config = dict(
    d_expert=80,
    d_shared_expert=64,
    router_score='sigmoid',
    balance_loss=0.0107,
    optimizer='soap_variant',
    max_grad_norm=1.0,
    train_tokens=544600000,
)
Below are experts of layer 4 (counted from 0) of a mixture-of-experts language model. Rows are named router (the router's row for the expert), gate (a neuron's input weights, with its number), up (a neuron's input weights, with its number), down (a neuron's output weights, with its number) and show model dimensions 0-127. Each number is 50 + 12 x the weight over its row's rms, rounded and kept within 0 to 99.
After each expert's rows: "raises" lists some tokens whose logits its average output raises strongly, later layers aside; "gets" lists some tokens that make up at least twice as much of what it gets as of all text. This comes from a sample of Wikipedia text that the model never trained on. Tokens count by the router's weight.

# expert 32
router:51 72 74 50 40 39 45 45 56 31 47 52 30 56 56 63 52 67 41 20 37 83 48 53 56 58 44 54 61 64 48 34 59 64 62 46 40 57 56 68 49 62 39 53 41 41 61 66 44 43 40 37 73 56 57 53 58 82 52 51 43 50 41 44 63 48 61 40 58 39 31 55 45 36 61 32 38 52 59 47 58 43 44 57 56 60 41 42 71 50 44 50 16 58 35 46 36 32 53 59 26 44 63 55 55 58 41 68 39 65 51 27 46 37 51 46 61 42 57 62 65 48 47 55 46 76 46 44
gate2:46 43 77 53 67 37 61 31 28 46 78 36 63 46 33 35 42 36 33 37 69 48 55 58 56 25 53 45 62 67 59 63 59 40 47 50 50 50 61 62 42 60 32 39 65 45 53 60 49 49 53 37 35 40 63 42 59 63 50 66 36 38 46 46 75 59 57 45 53 54 42 42 41 42 39 34 56 52 58 56 40 51 42 50 57 40 20 48 61 34 61 38 25 55 43 30 49 41 47 48 57 48 32 48 38 49 47 52 46 46 47 53 47 83 48 64 83 58 54 39 53 48 44 62 56 41 67 29
up2:70 66 55 41 43 45 42 39 48 40 54 61 57 54 47 24 54 26 43 44 58 36 60 67 48 29 48 58 50 65 70 35 57 49 36 49 61 29 39 61 57 47 29 66 21 65 46 64 47 47 65 38 46 34 52 51 62 39 62 31 66 56 74 61 51 55 53 56 41 32 49 69 57 46 58 69 60 34 56 57 38 56 50 54 46 35 41 57 23 47 59 37 42 42 40 38 67 60 49 20 44 54 35 61 29 42 53 44 53 50 47 59 43 29 48 55 40 72 53 67 46 69 62 60 63 52 56 57
down2:21 48 44 54 66 37 49 46 75 61 65 40 46 42 52 56 41 48 57 36 46 50 22 58 60 53 53 44 52 33 58 58 54 55 26 54 79 56 28 47 55 61 64 37 59 37 70 44 49 67 66 67 73 60 52 50 37 68 52 55 26 56 48 35 58 62 68 64 48 56 46 48 60 52 69 29 41 51 43 57 58 52 54 44 47 47 63 54 40 67 66 45 43 48 48 33 53 57 58 55 64 49 60 49 62 73 43 43 48 65 32 40 52 39 49 62 39 21 65 50 57 40 48 77 49 62 34 36
raises: "30", "20", "r", "The"
gets: "8", "7", "6", "5", "4", "3"

# expert 38
router:69 51 55 46 58 54 37 45 47 41 53 55 70 52 64 58 54 52 63 39 39 67 47 48 71 68 34 48 54 49 42 19 47 50 58 46 52 54 53 72 54 58 46 44 49 63 64 44 39 40 40 52 52 43 54 72 59 62 57 49 56 51 51 38 56 27 32 56 71 34 56 47 35 67 49 43 33 51 44 51 14 28 49 55 60 78 36 39 48 46 49 48 28 64 36 53 45 41 55 85 38 46 55 67 68 35 44 22 41 56 54 46 49 44 52 75 36 31 43 44 36 50 45 62 52 66 44 52
gate3:55 80 47 44 45 32 61 57 64 65 42 50 31 44 66 31 55 48 55 51 37 52 33 43 64 58 54 48 79 52 60 50 63 47 40 40 66 25 61 69 56 41 66 39 35 16 43 32 55 50 53 55 48 48 36 45 83 49 61 42 53 53 41 67 40 57 44 47 55 44 58 45 43 48 41 44 56 34 51 71 60 55 79 30 35 55 47 42 64 47 52 53 66 50 51 57 59 49 38 29 53 44 60 44 57 38 65 36 43 80 56 42 60 55 38 51 38 52 36 31 57 50 50 49 65 52 71 46
up3:65 66 50 36 39 43 43 54 61 49 53 59 48 44 52 50 40 47 37 71 49 44 74 60 59 69 64 35 37 43 59 58 59 52 45 36 52 49 46 33 43 75 38 36 62 52 77 59 58 47 71 55 55 39 43 51 36 47 47 57 59 44 48 55 54 43 64 57 34 34 23 57 64 55 57 49 23 57 38 51 49 33 30 47 65 51 43 45 37 41 76 45 58 38 63 53 54 55 65 51 67 59 32 23 56 54 69 60 57 15 50 42 44 58 55 40 46 38 53 31 41 65 61 65 43 54 30 32
down3:25 33 51 57 48 38 31 52 38 87 26 45 29 41 62 52 53 67 34 40 54 49 42 54 60 46 59 52 68 58 42 61 50 59 49 53 45 53 42 45 57 37 83 39 54 70 51 33 50 42 56 46 53 49 70 64 57 47 63 55 47 50 68 29 65 71 31 58 43 44 42 56 38 38 54 49 65 60 58 70 48 67 34 62 15 65 56 64 59 55 69 43 40 64 52 57 57 59 57 58 47 28 60 55 42 43 61 45 34 42 60 46 65 45 38 54 63 62 42 60 51 49 39 54 62 43 42 53
raises: "13", "12", "ries", "14", "93", "10"
gets: "2", "1", "3"

# expert 6
router:40 76 72 47 35 57 31 42 59 31 39 55 75 54 49 64 61 40 33 40 44 56 51 52 63 42 44 52 49 71 49 23 44 66 36 59 45 47 50 69 46 58 38 61 39 42 49 62 42 61 49 44 63 33 47 68 50 69 54 34 48 53 64 34 56 46 45 51 49 49 56 42 52 57 53 42 52 38 68 56 39 50 63 30 78 65 28 45 47 36 50 55 34 40 32 56 40 66 47 55 44 51 59 66 44 58 36 40 44 58 52 45 23 61 61 64 48 52 30 44 60 54 53 76 47 83 45 32
gate2:64 51 62 43 42 56 53 58 46 54 28 59 29 31 39 52 58 60 27 44 46 27 60 70 50 48 48 42 56 40 52 41 62 76 47 66 51 44 36 47 55 45 36 67 56 61 42 57 52 64 34 47 46 57 38 55 31 44 42 57 61 31 66 52 53 48 32 44 63 51 36 39 58 39 63 61 54 37 68 45 39 56 51 38 59 58 34 58 43 38 61 52 50 38 54 62 52 52 55 37 24 43 35 64 42 43 09 77 77 71 40 34 50 51 32 62 52 74 45 48 54 58 59 37 47 52 59 64
up2:42 53 52 56 69 53 40 57 60 51 44 52 50 53 55 40 52 41 54 53 51 45 61 50 32 42 49 74 59 65 33 44 64 50 59 55 40 53 62 36 47 43 52 65 65 48 65 39 44 36 39 49 42 33 33 60 45 37 39 57 54 32 26 52 61 44 75 24 40 49 26 43 64 36 58 41 36 42 44 67 46 37 48 43 60 40 39 71 54 79 65 44 56 53 41 30 52 44 44 72 48 38 55 63 57 52 78 53 76 63 44 35 51 50 58 87 66 51 44 38 56 45 49 37 60 61 72 64
down2:52 75 43 47 44 41 69 51 65 56 64 48 45 30 44 64 58 53 63 68 52 52 60 46 45 66 61 62 57 43 39 51 64 61 54 65 57 48 65 40 48 57 56 48 48 76 55 52 37 42 59 44 44 49 48 40 66 65 51 57 44 38 52 23 37 47 53 59 56 55 47 49 52 52 39 59 45 68 46 65 60 66 56 53 53 60 44 26 50 60 57 43 81 56 55 41 51 56 55 27 55 26 55 47 35 51 62 64 00 57 49 32 59 25 49 38 38 45 34 54 33 34 33 50 53 63 68 51
raises: ",", ".", "'"
gets: "13", "12", "10", "14", "15", "11"

# expert 33
router:57 62 77 59 59 29 33 42 46 63 33 59 71 49 44 53 53 66 54 49 70 45 74 40 49 42 58 22 49 69 38 46 50 51 65 59 59 66 58 39 50 62 35 39 23 55 43 50 64 58 59 54 48 40 48 44 50 51 50 49 62 53 64 44 43 39 51 41 58 21 35 38 59 53 34 22 53 39 77 55 46 37 56 56 64 67 47 28 45 44 54 51 14 58 63 55 44 66 59 56 41 40 45 54 60 45 47 52 57 34 47 59 49 47 59 60 72 45 59 45 46 43 44 75 43 47 32 58
gate9:36 66 67 29 44 41 75 60 65 58 54 80 65 51 50 42 42 50 28 65 58 67 77 41 51 55 48 60 41 51 45 53 42 26 43 71 49 77 53 33 55 50 45 42 22 38 50 50 50 36 55 62 52 23 32 54 63 41 64 72 54 54 49 58 36 37 65 51 44 47 57 42 50 37 66 58 54 51 45 56 35 47 41 47 48 65 42 43 34 46 44 44 53 71 49 60 41 64 51 59 42 56 60 72 51 50 67 44 50 54 50 29 57 51 58 80 49 43 32 51 54 62 43 57 34 54 45 30
up9:55 42 47 42 28 52 48 73 68 42 48 61 41 51 50 53 43 57 42 35 49 62 61 53 57 59 62 56 60 47 50 43 49 77 42 50 33 65 49 42 44 71 51 35 48 42 46 40 44 39 55 48 51 33 60 48 49 43 56 68 56 54 47 44 60 27 68 57 17 48 63 59 53 48 28 64 72 40 33 36 48 33 48 44 46 62 52 57 75 68 55 36 60 65 66 50 37 64 40 58 66 59 56 32 62 43 44 59 45 57 50 67 70 32 62 65 39 43 36 76 64 73 29 50 47 33 44 35
down9:46 52 68 65 61 52 30 43 68 38 49 63 50 38 33 72 48 45 52 55 21 48 47 50 61 43 48 46 57 48 61 55 44 54 71 38 58 35 50 48 46 63 36 54 49 56 54 71 57 59 63 56 36 26 47 56 41 48 59 50 37 52 60 84 47 42 82 49 48 64 62 43 48 76 30 57 50 49 65 72 47 45 61 68 49 41 48 55 50 35 49 46 66 47 43 39 53 49 45 72 54 57 51 41 65 42 31 53 43 49 58 70 94 56 27 56 53 49 51 57 38 59 62 49 42 46 40 67
raises: "in", "ri", "ar", "al", "ile", "az"
gets: "ah", "u", "aw", "h", "am", "ang"

# expert 0
router:56 49 72 53 70 62 25 43 44 19 61 50 51 75 50 56 59 37 43 49 40 45 56 49 58 49 23 51 50 60 42 35 66 37 35 18 61 38 50 47 55 37 50 30 45 55 43 43 76 53 28 44 58 51 43 56 52 65 58 31 53 51 44 67 71 48 57 42 76 54 45 49 49 56 73 50 62 55 78 45 42 64 51 44 54 52 45 49 58 34 42 42 45 31 19 42 40 78 48 59 40 57 59 64 45 47 46 50 52 58 56 52 48 40 30 48 40 57 53 46 39 73 36 60 50 49 48 52
gate1:51 56 78 53 49 53 52 46 43 54 52 57 58 62 43 53 70 45 11 34 44 44 53 44 53 61 35 75 40 42 49 51 72 34 54 39 41 45 83 28 67 51 43 44 50 30 37 58 38 73 35 44 69 38 45 53 45 62 44 46 55 39 45 63 38 44 57 58 45 42 52 59 61 42 30 38 34 68 57 64 45 43 49 19 62 65 48 65 66 40 70 56 49 76 47 40 26 36 57 43 41 67 28 49 47 65 49 43 54 43 53 42 47 50 42 48 41 49 61 61 42 51 39 49 43 41 55 39
up1:57 57 46 47 64 37 51 44 45 43 61 45 61 45 42 28 37 47 16 48 53 63 41 54 38 71 76 55 35 63 62 42 51 42 73 66 40 58 46 50 59 59 45 36 70 70 46 49 46 48 52 51 43 34 63 64 58 58 49 55 59 54 44 53 62 09 59 52 43 31 58 56 45 48 52 43 63 44 48 52 45 55 38 48 42 52 31 71 53 52 64 76 57 64 43 40 54 31 48 48 55 66 42 59 45 52 66 56 56 39 65 55 73 50 55 61 39 67 67 73 26 41 49 49 42 37 67 68
down1:51 56 59 22 53 52 70 55 52 52 35 65 52 33 51 44 43 64 52 27 36 26 40 45 44 57 41 59 54 38 64 68 45 68 25 59 73 38 44 23 26 60 44 59 66 63 50 43 63 38 67 42 47 44 49 53 33 43 73 51 80 31 54 50 39 43 63 45 42 62 49 57 59 43 66 51 47 55 54 50 49 55 46 40 41 63 48 55 56 33 42 22 66 56 26 56 58 69 71 51 51 49 68 62 46 51 52 66 59 49 54 66 44 46 51 52 56 51 56 45 28 58 75 54 53 47 64 51
raises: "y", "ig", "le", "at"
gets: "st", " St", " e", "t", "f", "nd"

# expert 17
router:72 48 52 51 61 57 50 64 56 44 51 48 40 59 52 63 68 40 61 54 65 62 63 47 73 48 48 38 35 61 58 29 54 68 37 42 51 49 48 69 83 65 45 27 44 55 51 49 56 45 47 46 78 41 47 41 50 51 41 45 80 54 48 54 71 52 39 45 49 45 60 29 43 68 53 57 53 54 67 26 60 39 32 51 43 51 37 35 53 50 51 60 31 40 31 71 63 43 65 42 48 58 50 53 72 27 45 34 51 39 65 39 28 69 74 56 43 35 38 49 49 69 44 57 43 48 49 62
gate2:68 62 52 47 37 68 54 54 38 87 42 39 57 60 33 52 64 37 50 85 76 65 71 44 37 52 45 55 37 67 46 45 39 39 62 39 55 55 45 50 38 41 44 56 34 41 62 58 60 55 49 68 52 77 42 43 55 61 56 52 68 42 29 56 54 34 56 56 50 53 60 52 60 52 42 55 66 59 52 61 68 50 68 49 57 39 30 35 69 39 61 54 61 47 33 58 32 54 59 32 61 54 40 53 76 43 62 49 45 44 51 50 52 77 58 53 46 57 43 57 77 51 52 60 55 53 69 54
up2:54 58 71 52 52 28 40 32 57 48 67 67 48 73 50 59 52 51 41 54 69 46 64 69 43 29 45 58 49 30 55 37 68 65 58 31 44 15 51 44 54 59 30 47 37 27 71 41 33 55 58 47 55 47 18 34 42 60 57 44 66 33 55 41 38 56 64 57 50 54 49 32 67 51 49 43 48 33 51 35 59 55 49 61 47 71 27 56 52 63 41 34 64 57 36 34 51 47 37 49 59 43 40 60 69 43 52 45 54 54 62 45 49 62 32 41 38 41 53 49 49 50 42 37 69 49 62 39
down2:41 44 28 53 56 52 64 60 65 67 50 46 49 44 31 46 40 23 50 48 44 52 49 59 49 19 56 38 32 61 49 69 41 31 25 65 56 71 33 48 54 52 36 47 44 57 66 27 41 66 42 60 67 63 61 44 46 54 42 46 40 61 54 60 50 47 49 46 52 58 44 34 57 66 67 47 29 22 36 52 60 44 55 56 54 42 78 56 35 53 47 38 54 37 45 46 45 20 62 37 35 36 61 50 52 76 47 32 59 52 39 44 47 55 52 59 59 38 52 52 41 53 43 60 29 33 33 60
raises: "ir", ".", "i"
gets: " ", ", ", ": ", " of ", " in ", " the "

# expert 11
router:56 56 64 86 49 52 42 68 37 45 47 49 47 51 67 62 55 44 63 38 47 69 74 47 58 47 21 64 41 52 35 27 68 67 50 63 51 50 56 39 46 46 51 29 52 59 53 54 55 63 52 46 62 34 35 46 68 44 64 60 65 46 56 50 34 34 45 51 67 27 36 29 32 41 52 40 54 66 53 51 28 49 42 49 48 64 44 50 69 28 50 59 53 29 44 57 29 83 45 53 51 50 44 63 62 37 54 37 27 50 44 59 51 27 58 46 66 45 59 36 45 57 53 53 52 51 53 52
gate2:54 78 64 78 62 38 48 51 63 28 50 67 37 45 55 71 59 41 64 47 40 52 53 58 54 56 51 52 40 47 28 38 61 44 42 60 51 68 55 60 48 38 49 45 51 54 61 75 45 63 36 56 27 51 51 56 58 61 58 60 63 54 29 68 40 36 53 53 59 46 45 55 46 34 28 36 53 39 45 63 32 21 39 61 42 41 50 46 65 41 43 50 68 63 48 64 41 53 68 59 51 33 70 34 64 48 45 45 11 50 39 41 53 44 75 47 59 44 40 44 43 58 33 42 43 53 38 37
up2:35 46 36 50 48 56 52 71 55 29 32 44 47 48 36 45 53 55 55 52 30 30 53 40 43 57 66 53 42 69 23 54 30 62 56 42 44 46 53 46 58 47 38 59 81 28 47 63 55 47 57 54 39 51 72 53 53 33 37 50 65 55 30 56 52 69 33 64 31 34 56 37 57 21 60 39 65 59 38 48 50 38 65 30 65 67 53 47 41 36 41 44 41 39 47 57 46 64 54 51 36 31 52 44 61 54 39 36 43 45 54 31 60 26 47 38 40 26 50 59 33 48 63 44 46 61 33 46
down2:41 54 29 67 50 48 36 24 35 41 22 43 36 31 53 40 46 39 40 30 60 32 35 58 41 40 63 50 39 23 56 52 42 55 72 56 54 60 57 49 52 35 47 42 60 56 58 39 57 33 45 43 60 43 45 45 65 41 46 59 41 37 24 64 48 36 68 74 54 52 53 48 58 37 49 58 40 60 48 65 60 60 47 51 47 38 32 48 39 47 61 59 52 69 53 36 64 69 28 53 37 48 44 49 48 57 52 45 43 59 56 34 60 28 52 61 65 58 39 16 69 59 51 36 68 63 65 55
raises: "amp", "ile", "o", "ampion", "an", "ap"
gets: "ch", " Ch", " V", " ch", " Sh", " Th"

# expert 37
router:50 51 49 63 46 57 39 62 59 47 35 53 36 55 57 54 56 62 49 46 43 66 64 43 46 62 57 47 53 84 41 49 37 64 55 43 66 27 72 47 42 41 42 43 32 43 37 52 37 68 39 41 58 59 52 42 27 44 47 51 49 44 37 41 41 53 47 52 42 34 55 19 44 59 57 53 37 45 43 50 65 46 61 31 79 70 28 34 52 20 48 45 48 47 48 55 57 27 64 68 48 32 40 64 65 35 47 67 60 40 64 38 46 65 41 73 41 53 38 35 60 63 57 63 60 49 32 60
gate2:37 51 43 45 78 52 45 51 54 55 36 59 34 59 56 53 75 60 49 29 64 70 55 31 39 62 43 27 49 62 50 34 60 44 65 47 67 61 44 52 45 42 63 53 47 51 56 24 50 60 66 58 58 31 63 66 55 36 62 53 29 59 66 63 54 51 49 32 39 39 37 41 52 38 52 49 48 42 37 42 44 46 46 51 64 65 42 52 67 41 49 50 59 41 46 70 51 62 27 65 41 86 38 42 61 60 56 58 56 51 68 41 58 32 42 39 48 42 34 39 38 61 33 56 68 49 62 80
up2:47 61 43 51 44 33 60 54 56 66 24 63 41 47 55 52 53 51 42 66 71 58 60 67 34 48 51 60 43 54 49 41 42 43 59 40 60 41 40 48 70 48 71 53 58 46 56 68 52 47 41 66 59 38 57 65 55 42 55 58 50 61 31 66 29 43 43 66 41 55 35 57 59 29 18 32 56 39 37 53 71 54 79 37 49 56 41 42 59 53 51 77 56 53 54 46 68 55 41 48 67 23 52 65 54 41 54 75 47 39 55 25 49 47 50 50 35 52 61 72 52 42 68 64 36 63 63 41
down2:44 60 42 62 32 46 47 34 35 59 44 60 37 39 46 40 37 31 45 47 35 46 33 47 54 27 46 52 52 44 53 25 43 50 35 68 46 44 43 68 55 50 62 51 48 40 57 33 34 61 47 63 54 31 50 63 53 51 46 53 36 72 51 48 43 52 49 67 30 43 36 55 42 40 51 28 44 41 57 48 70 74 34 62 54 23 45 53 49 38 45 50 58 22 53 54 45 53 55 61 71 38 40 38 39 54 32 29 57 60 62 39 64 49 66 15 28 47 50 58 37 43 52 37 75 57 60 46
raises: "ar", "an", "et", "n", "al"
gets: "en", "in", "i", "un", "er", " W"

# expert 53
router:49 61 60 89 60 72 50 68 64 49 51 53 44 72 44 52 45 42 66 45 44 59 60 47 41 71 42 50 43 45 32 39 50 65 32 44 34 53 46 60 88 57 40 48 53 50 42 61 64 31 53 42 51 40 62 55 33 52 37 34 56 63 31 30 43 39 39 62 53 43 37 53 33 59 50 45 57 57 51 46 51 54 46 59 54 52 45 59 58 56 46 70 45 37 49 55 40 49 67 79 45 36 38 59 60 48 30 32 46 82 54 52 60 36 73 49 55 36 46 29 60 56 40 74 50 55 48 45
gate1:69 39 43 73 72 71 62 49 60 55 58 52 72 55 55 51 57 43 58 50 78 61 53 65 47 53 31 47 42 56 60 56 51 46 58 56 51 50 70 69 52 28 33 41 34 40 57 50 52 29 55 52 50 51 54 45 48 34 53 47 48 69 50 48 37 44 40 80 31 47 43 66 42 61 42 56 60 46 44 56 40 52 62 49 46 36 43 61 59 25 53 73 49 69 64 42 46 44 35 68 70 44 50 52 48 46 32 74 54 66 62 65 42 23 54 32 49 36 40 56 21 69 58 57 53 52 41 51
up1:64 44 51 51 64 50 48 70 49 22 48 46 45 31 36 50 64 72 68 59 43 56 56 36 38 59 57 44 32 41 69 51 31 47 56 52 46 54 37 48 34 60 67 68 59 46 28 57 54 62 50 57 51 48 59 52 56 32 64 60 35 47 48 42 45 53 56 22 51 62 33 49 67 56 44 24 60 62 49 45 61 30 60 46 63 61 36 44 56 60 25 24 47 64 75 47 54 35 61 66 47 48 46 55 46 76 54 54 42 46 46 30 57 39 56 74 47 45 45 41 63 67 45 36 42 46 30 34
down1:37 19 56 32 44 61 64 54 55 42 39 41 53 58 66 42 24 61 38 69 52 61 42 56 33 42 39 35 34 51 48 90 43 54 38 46 48 33 37 52 51 49 46 63 47 62 35 34 67 58 58 49 53 32 53 62 57 41 58 43 75 27 45 60 66 48 40 59 65 61 73 41 31 53 55 29 42 41 44 44 47 60 38 61 65 48 65 50 51 55 46 49 52 38 23 38 30 55 45 43 43 47 29 36 54 53 38 43 44 54 51 43 57 44 48 48 81 49 50 44 63 51 43 51 64 62 35 45
raises: "end", "ig", "un", "amp", "if", "ur"
gets: " d", " c", " t", " r", " l", " p"

# expert 34
router:53 60 51 53 68 45 39 68 39 54 30 53 44 75 55 52 31 51 64 53 67 61 73 36 48 49 47 47 57 46 40 32 43 68 37 33 48 50 47 59 68 47 48 37 53 43 48 40 42 58 38 54 61 53 70 56 55 63 61 37 68 58 32 44 62 51 29 34 52 32 41 38 44 63 40 38 54 68 45 58 39 38 31 33 43 54 42 50 57 41 75 49 51 63 47 68 50 52 46 57 30 49 63 55 53 20 42 42 21 51 69 55 39 67 46 55 55 43 25 34 55 64 36 55 16 49 51 50
gate1:54 47 44 61 59 54 32 60 55 36 64 67 44 78 40 63 53 40 41 50 50 47 36 72 64 50 54 60 60 45 54 19 52 44 41 32 53 61 53 54 55 55 70 53 45 53 43 42 35 55 49 66 48 60 47 45 54 61 22 49 68 51 52 61 56 43 77 16 63 46 44 71 37 38 48 51 54 67 63 36 54 60 42 57 50 62 54 53 39 22 36 67 55 39 53 62 44 53 40 49 54 60 44 68 49 44 32 35 55 57 40 45 21 62 40 53 69 31 48 45 61 49 79 37 54 34 40 47
up1:43 58 54 61 38 51 58 32 43 71 42 51 36 56 50 53 51 25 34 30 34 57 27 47 57 56 34 48 68 65 57 59 54 50 42 45 50 50 32 81 50 43 54 47 39 52 38 65 33 39 42 69 39 44 50 39 62 58 39 39 64 29 68 40 39 66 39 61 50 49 57 45 66 56 40 51 54 57 42 46 17 36 53 54 72 38 47 42 59 49 61 44 64 44 25 71 45 61 45 64 58 45 58 35 32 36 54 53 62 63 49 67 52 37 48 75 44 42 32 53 49 47 41 61 34 39 27 53
down1:50 63 72 34 12 45 65 64 64 49 30 57 54 33 58 64 69 51 35 46 51 51 44 50 57 49 55 55 63 49 37 60 55 60 45 79 69 57 59 45 50 42 47 56 55 37 46 52 57 60 36 61 30 64 49 51 56 48 61 31 57 44 63 44 54 42 62 67 72 45 59 44 53 44 77 43 43 36 50 42 60 38 34 37 46 29 63 43 49 60 72 50 47 56 56 51 40 65 63 52 59 39 47 56 47 69 57 49 47 56 36 42 71 51 66 44 52 40 34 44 71 63 53 07 56 61 50 61
raises: "m", "p", "w", "mon"
gets: " (", " \"", " $", "$", "\\", "/"

# expert 31
router:60 78 71 53 68 54 55 39 72 27 46 19 67 51 49 52 61 65 47 51 66 58 49 49 48 57 56 46 47 47 38 39 55 46 41 44 65 45 55 60 51 27 30 33 33 66 47 56 61 56 39 63 69 51 64 48 51 55 43 44 53 55 54 45 61 56 42 36 50 41 31 40 49 52 55 57 65 50 39 47 19 25 48 42 71 55 38 33 79 35 46 48 33 55 53 44 50 55 49 49 37 59 78 49 53 40 42 46 34 49 36 54 59 75 46 75 40 41 51 54 32 51 55 59 49 73 51 38
gate2:48 38 63 36 67 51 73 65 53 46 38 74 46 42 49 85 64 47 64 48 45 62 61 44 40 35 42 45 56 37 49 70 60 19 57 34 38 56 40 40 32 39 37 65 41 48 54 70 53 41 54 45 45 60 39 65 62 58 65 36 47 75 71 48 59 56 48 57 46 50 32 48 51 55 60 76 46 47 37 56 51 53 51 31 64 40 42 49 54 38 53 53 56 39 47 57 48 70 43 40 27 58 58 54 39 43 64 54 27 36 47 40 45 52 38 67 64 57 62 81 57 39 46 57 52 30 57 63
up2:59 60 37 52 50 33 53 62 28 53 44 76 81 50 56 31 29 55 50 61 67 58 35 41 40 46 35 57 48 71 59 43 40 51 66 44 40 42 35 72 51 49 56 41 65 66 27 66 51 48 59 76 64 47 47 41 59 47 57 47 20 61 40 36 34 40 40 42 39 41 29 32 60 34 63 63 48 63 56 42 49 59 47 33 54 56 54 71 55 58 53 55 45 64 47 43 56 55 71 73 50 72 59 52 59 43 54 67 36 44 59 30 58 65 60 36 58 59 44 51 55 44 40 52 48 67 52 48
down2:62 40 43 38 45 54 42 35 39 49 47 24 35 41 50 73 50 71 48 38 49 40 57 51 39 61 57 51 66 73 31 27 38 68 59 83 33 49 48 41 43 36 54 50 33 63 49 66 37 40 37 23 60 56 43 57 58 34 33 49 54 61 75 54 49 51 59 28 68 64 39 74 49 60 55 43 66 45 33 25 52 61 49 48 55 58 54 56 46 53 56 36 67 60 52 48 46 51 59 33 37 55 52 41 52 65 48 54 51 60 50 64 58 37 72 39 50 39 48 40 51 54 47 63 35 66 49 29
raises: "-", " ", "-f", "-S"
gets: "C", "D", "L", "R", "T", "M"

# expert 12
router:48 39 65 49 49 52 53 64 54 39 48 52 46 59 62 50 51 68 43 40 43 48 48 42 57 54 43 36 55 82 44 50 40 51 40 51 49 44 48 50 65 49 38 28 58 60 65 64 71 35 48 28 50 49 29 45 45 53 40 46 46 67 44 34 38 33 56 57 50 50 48 41 53 44 59 43 21 47 50 54 56 57 43 64 59 59 44 40 51 36 68 33 24 60 36 57 25 54 70 56 57 39 41 53 68 63 42 61 53 56 40 58 34 40 70 49 45 32 61 38 83 74 28 78 44 43 21 50
gate6:52 44 44 41 38 48 75 50 56 29 61 31 39 44 63 57 61 49 44 62 47 35 36 24 29 36 45 42 47 41 15 53 53 54 49 65 48 67 39 62 66 32 54 56 57 53 39 28 43 53 69 52 47 53 29 60 46 37 45 63 45 37 57 68 48 55 57 73 62 64 42 41 38 37 54 49 57 49 49 36 47 34 45 55 50 38 28 21 64 41 59 43 33 75 54 61 57 58 42 43 70 35 49 45 72 57 49 41 56 63 43 52 36 42 49 42 44 47 44 41 49 61 48 65 55 68 24 45
up6:18 59 30 40 38 61 46 43 57 57 49 57 68 42 69 60 47 57 52 72 46 54 41 40 56 61 29 28 59 43 42 55 40 52 52 41 27 58 55 42 30 47 52 36 24 49 58 29 56 49 55 33 42 55 51 42 51 48 34 67 29 51 38 47 50 57 44 46 39 45 25 41 36 57 58 57 63 44 45 51 55 40 44 73 53 56 40 71 38 25 26 54 24 60 46 48 34 56 41 46 51 42 50 39 42 23 61 55 49 72 47 57 47 32 43 59 46 33 72 62 62 67 60 40 60 48 54 52
down6:48 60 43 44 43 45 56 71 50 49 24 62 48 37 53 60 54 58 48 53 50 28 37 58 35 23 54 72 30 77 54 48 58 43 36 46 55 45 65 38 69 55 62 50 51 63 45 44 38 54 54 43 56 23 36 16 56 61 61 52 74 66 43 32 54 67 47 66 47 40 40 56 35 34 29 41 54 45 61 37 48 46 61 43 45 43 51 58 62 70 48 48 66 60 25 66 37 30 39 48 52 47 45 41 47 58 50 59 36 48 39 53 40 53 56 39 68 47 48 37 54 55 25 34 44 64 54 34
raises: "ly", "ric", "l", "ts", "f", "an"
gets: "ur", " A", " T", "or", " inter", "ir"